{"router_score": "sigmoid", "n_kv_head": 1, "norm": "rmsnorm", "positions": "rope", "rope_fraction": 1.0, "lr_head": 0.033, "seq_len": 1024}
Below are experts of layer 3 (counted from 0) of a mixture-of-experts language model. Rows are named router (the router's row for the expert), gate (a neuron's input weights, with its number), up (a neuron's input weights, with its number), down (a neuron's output weights, with its number) and show model dimensions 0-191. Each number is 128 + 32 x the weight over its row's rms, rounded and kept within 0 to 255. Numbers have three digits each.
Before each expert's rows: "raises" lists some tokens whose logits its average output raises strongly, later layers aside. This comes from a sample of Wikipedia text that the model never trained on.

# expert 15
raises: ",", " and", "s"
router:109139182101159084122089192129189123087173107087163101156140115160097165117180126138127235129075152154156140112144145150099118129190112148123161155141160148143180160163154096106143193117120066146073155145133090104102160136122122150104076116122097155109106150149118110100139136164135107075153087157148130120113134078133109189136099125111084156096131099184074122147080127139107147149159174164148138097125095124115109081084045157132174165096134067076139151097154196072157115133090130111114149181146130137106222150097085125094090089131113172104140096149185148154133140115097117155
gate16:147100107107088112102155117061162072113079161103117098073161126157149081123144200148109102116161153114124135124085148156169135112110127127143121141143091153214082156156119181133214113090158139102135083165156133101111110113119129082135102125178142101061068095149060131124103133144134092139110143108124083168113125141154137087151146106106101183074163193131136155160157160158089138098145153132137151152129151172106092124088094168144152083126139057104169136124149066173161112176144077111099109133107171103152208105196083132166178089130143088151086149087107087147111089107124150098
up16:144139107114135112101189099054160134117122157156181100113138109141118158078140119161133116131184209092125160110109097158102115126091154158055183105187115152149066093174088183165140096182095183162132172104119150117180095170095103106084119184136153122102128127128143129118082128142099132184185169078081102111148110106137142076115132157128140158186125202096163164125111140190106114118132155155185098135149129119156090115093131071088181178184126112116166151123123096110144152140080124104112126137181117144122198113136120060167118134142125162122117100088114086165104092118146155183
down16:091129091109098111165106107070167095147103073122110110143085112158110110070088136115130044109181124128038131138109126113118127090129125062167178114156116145178123119186138140096130166110062092120115117126095153143141084222159116093104102085113085051070085139162094172129137146148129128131127122114138092146135138111123125079099164103122121072133188162155156077197212080077116154137156106104138123157088095094127167124112140163127070164121171143127152090147113149170141184133158168119143154126138135164125091113128146113149118137115132081103117120067115109179070104132122188109
gate17:168199158162145109109161076139133128163131089193142120141099156082162161176097155142128147159134063107094121148145187076139142083096163175113114111105160149132139131154167111143098126176081132145102138094105167160151139150103196193060125138095106153072127135107048105150090158133119083135163143128179133105184108115064073148181194120091057113160107170162127098154117109127140112167155119179152126139213131081163121090167123084142131131132166080122124160133179147108117117120097138057169132164128131075141143159138163119154138128149116127149138082170146093140165127157085123176
up17:101154082112181077145152140165174123131092118101095068078120160124058054125139145158180150075170135120110157133129147067091157073176163194142062129121143135083073122080119167157102125188131129118133064132128148154163155159165192153109089129110129148075127128144094108147085150126124175097160119105178179152071186094160133089129104093120137117127145110105087093120098158147163107171122120146151120114042132136105097083133151149096117147112133122105156115128156153114137074174148055127143120125110114085145154203094187116163112184138146099132131162144096147060157128137156105136
down17:199054174117187137172171113103075168057134102137116148075159135175101212138118165124108110093116111108126119169146082105071200178068153146102122140129119090131060094105130118115121108169069156082089148075069126155098073167131191151142098159118105122060139137059145151171117162134128107141175132147126110115104136141215138169115144123108125119134112091167130106146160129139125107120102111152168165151169174093141133107090080108165175109139093131137171150139115128140125126097096126120145103166115117148210079097159157122202149142147104127146111100166135086147129146151144135129

# expert 5
raises: "ing", "s", "ed", "ul", "iv", "os"
router:112133113092096088160129085123135101094159162097174084093117127157092180087143114143084243103082103170127098135104147132139137080130153103086130154091175138173146114135093085124085145126067159118128175167175146144168117169053114122131138134129081156061174194185089098133052162112062150077197122117189080135130136173130154133116088089171126144147072125138117118153070132176138111126100145147150081141185115123190114130135070153151127117146124116112139144113163097121115117105112180161104098110154153105106172124144120156139102094135101131134109096107132126113156091112127089206
gate6:180055128186160209129141111129149135140099077101153125151110193182167132150065137153134112129175113169143146106153174187122140135177165148131141150148133104097117149165164100110209146132177111107108175125120091102124141134130145101096087111182102188193108154095097147125144133162158112100060109141103077134139132138154080128139206126191143116149113106095147123157160135146101082139167133119114090182106132116127161113145114139108146130095100053122143155122202123145120152046135159071065107123147132116158178162097107179158122169150121136056167141135188107118145090109168129125
up6:065092144120121100102156080205163110170138092141186142127118108151148166146132146110111104167119222096153198139149159139120154106094116153134161165161131086077188174119152104162057166114150152090078123140155114070164065154117145165102086113128163039128090108166178099124103155173176129126215141153137125157097132109066123117117108128120104088126122141164098159093123146140120104151113098127089093133174170138132159176177098122141098140089111083086091120131122105198171114075110130152124131117135134165088117142134131105090098113148056111167100147202134141091152110132108151135
down6:156150134183138150121105134083057109107149176126129138110141118109106091153074100134114204105114180191096113143150119166130124180084161069135174113157138152166106122166117141069151142147083112124136123101161102169172206145173106073123065153157129106151170127165101135156154166087141122155111101100124150126059200134120133121176157173124050135054120144130162118076148177090153084156078159085113159111101079135126169206077107138117130135089186130113127123123139161146131100167184176140121148150111077138138122127137099147130143067095186127153138136126155152133167137151163091087
gate7:162151138132091073126196142110158111110148168101109052094102139097108094136112178138121126223101065159154150122163159170120128141111147122110088106097116130156116144142123114154099120093175144133134117120173128141117133193148103123118149188144107090071118152105116116131139193085190126076143084074116141133086115164167149206179090083142154164127101083154138125124129063114079127086144182116160092168125133111074108154106146092166132143168163073129139164189145155097119131124110120165149145153144148139167211110176089100163107086199151147165119129095130149150175077067117101132
up7:168123141165159121104151179070094175157110111112118105081139122104096171142101078156174112070125057115131099151142171081126106098146111168142117139166099102122082104129106126119178133122150057102197176159139115073096130145111082123152149139069123118043061092094135193086141161097094155129175110170114073153129183122114130106113084106097137129080077107167130091129051125181092118095143124134160160112118097150097153101129118164161169122136141152136147145170111125126132113156163142154101153136127168184091161130151200074122150163176172147123179055153151131141148121129125176174
down7:110154103117150143136135175116131180148150166082149158108116156152133147131167149152157093146133066187129126110180127153143106080076107128077105175210112120099128125090146073160093133113135122136099168148084120140178032146059120109158163120085152140108224116114178165181186126120108096059132145122166156153151129130123098092122123115136187095129154159132127106145140181082176137124108121160135100142142172102114146135168127139153151081144115084141077103157034108086153133113146066145160103167139161148145092145116179150103162141065167082132090089175090160114168130139136144109

# expert 14
raises: " and", "-", ","
router:070130209072146097097147135098126152049112110110144106086135140172124078112120136154121220126110175133104131144120153110143121149071119173123104139118078148111105173211157104125146172102125117157139116174167137094115146146175081100152153142156020120130133119142101073152135170120068112117168147147096091188130199195144124176078058111101115134100094121132113142155121129097145148109076123152143183104139096109170151136138119137141179109172150152101121094111145157149106118188133166096175135158175134095076209115155083109147102133108083140137128143101154135120088097119125126158
gate13:158180132134137146172124157149125132137146115115155116112127114155120105135178151132117135135093166144172082105108075160104148108128088117040138063174185109111118126133138117089099190155138072112119099121133110142137136144143095125145187136149138159128148124134163152134092148117092123148104175081140124121042116144109167094183125091140105149187128101167110090083095137090048082099081079116127108090138127156122136026087139098068132154138163105067137184080125135168084074118180152105166172148106122139164121107053178135171130164143079088148145082091106098115151134070072109146
up13:164076111103078163154133131096155140160156164117130131130066082098135155129156092072130137136099155082123180167086166132103106167141136160175148067126100044149181149138103155087077139138133137165085118113086097154127137102124170143099074142170122122128160137135149136114080096161163113147186107162145152078126110080125094154083139140159077097103175139137064137134044135139172102128147141104165105154102158151095088104157090122124140168091102120132146099156154128078199063086129189130085105113136107097155122109101134206043122143122160117109140109159090198121099154097113079103
down13:133103109108125139151141174114123148146169085131153154110130101177079177142094104109123081110151233103074199099150152114103131120162121154189146091095149084101147140166135120134127160159178078164125133142090074120086112126174113075169107119078063098155115193130137105096176130162131176093170136220117117120150132093137113164142117131060159125087094102104107125097075133188109103204145122137108121091116197121181136119154168165134150093131109138122143091143137156133149188115098114152153087133128085150112121111078138163076146099156175095132049128083144164109128107086127103133
gate14:130134114178143128127133148205125100090149135087104170102137154191127117138170089139085138208129123109143141130149139167122080088152145066129193101134123075129141080111116143113161108174163136126118172102135148098174114164135131117076131138114113135121089111174095121135120096103153110142131175183093154061079091114083127186125157113150095144087143115217128158146097125176088185126143056127104127147106034148089136059090181104138130152091126108112196189154164098136123184149158125182089092142113148103178141146065102096132123158131121157151148133162130082130093160098142111170
up14:122168081115121160066075139078141129154095126147158162168116153172106041105103204172137118159118124095117169072133118066088134166100140149126062196103075182076128177128113165135116111152117144121105150110167115100151119107120138160117099197173112117113136101138109122090127093191107087111074102107098108117124132184115179170109114171106132097114078067117155149182111112109162152107133177102111122132142143066100144145106106183171123166129144134148145080119128082116144073173138084153139154105131128137145124160171225121080162127086119121211147112119169155127141127161148159122
down14:150123162072151125093128159110114170091100164132121120144097118152152081173125176126161077101082140142113091087207094130106166141099150187171073131064094094118157183140111162106126084119141105108157146182143044112113136109129101072089175136157146088120108126103167133077066122144126097115126162151168117145083173163118177079153159085091122061191130188138071147177163123140125145095133167139068089093165131107192107160144126082164090154079104132162104124127125142172113154173120104142180167132101150113133138113147105112071143110060110174137133115147157168103099114121137167137

# expert 13
raises: "ing", "ly", "s", ",", " to", " in"
router:100106152104142128146119154108109123128151082117125124157112105187123147125147081183102176122104133165141100130142161105109153128096143128153156139094139154123161145243120110126100187062113140110096098114152085078113131132097084147160178101118108131053149165142090121085086155123102119098171103187124058187087111124111092156087137145130131112158075123172120138202085163129085108125150094132143106112193119147152174144128094156127135109111156132116179168107145127126128044136070170115090152128175172114149156136057072142173156070187102179101141122092139088132116082060134159158
gate10:134163167080168124116144135163103072088080098055156123101147128141118112132144096101156156115100104152134213090104165111155065165162100134133156089203161153156157135139094112092160101118130135125111104193093158138094138162117092157180117125099116095099127161133112117111089168184094128101093125193109151164156098129113080158154102158084115125111046134200135127097133086108153141088109083045106159074082133158078154064141085144113116150122134112194149143144075073178062140096144165145078098114132177151124129111148148089185134115173148141109152105119115157162130118110114109115
up10:100097107090107129095148112060103084203150151136090134169133083203092141073081117089128114088134158181113085125086132107092134089161182162121110126056160125112119137057113139135184163103125098137108087159090156185137147118131133171125069090116162141108116094100115114087141157106194164187138110124160145033132104076074139116162181152091158095108115100099106115120130149139150079107152139164164113141160101104141130113109096088176107055068117141112181120100131123111108124151133154136130182155111123054149088167117165132159167093117118118132090169082148147140166126155153088152
down10:074114095151128162096182192084107169159056156154156129118148139144161190159088184133151212107098181164108147117123111086146130098121112155142106094162185123167082138204100109137087157078131093179117115089146106081120154146054098187078117196131114101087181092157147094152127142131126131108128163084101103077104103154139083122159168078170126167111154104116146148146129117166129136097183095162111122136097105116133123142094106080152100155146127147138145158126137132173145168119156194098089111108148158195107105107084068135145119089116166083099120067102127152118146172124100089134
gate11:079081106051143132128076094185111125138142136104167128101058131124107139132089110100174148113160104141113118210120130142158117099112126148138096151137139151119111167148135115103122222117043149182099159100128131180140101131083195173142168131122168156137141071130133125162138112093126147129187076105115078102083120130044137122165093053132188087149092106105173132127125124128116116146101144104147108067134175119123146131114120072076093199117163062136120180119131084155140114122097129129126177157133158087107124135098124085147174167133128153103139164174163126056112111099162081151
up11:207136156166129086122110129102122175126148139109110152135137080158124157095091118138130139136118091128182194149091133103078124164184116148108130112097163113111161176149193154139077197105170110129103156135133151148157159141104084119144118097147139162121127152178189111137124106108113143094128087162103122100087133084101225176089165180112090170113187200151116187165115140062112098149140109113076082137114142113111119139166140138128182125186159152170134091075100115136136089053124108148094116121130138142150133112116183138147112095145060159094205145093055102141130103150127106077
down11:114102124110115167191125048148172124184174097133103157125099129164149107167148120119130194134116152185177150169125134120105152109131199115059117122147105093100152146074173104092134153152126119110123083087099123106203064176150121119058120125100153188136163109113060148139168110109148152120166076151135101125111116122164070135152228112128109095089076180155183120110129119058142163172111108118110097074129146085115070084084134154094108122103131096109170149154146140101124160091159076127130097116115163152112127116120141112100142162134142069091120157174139199136105095124109121111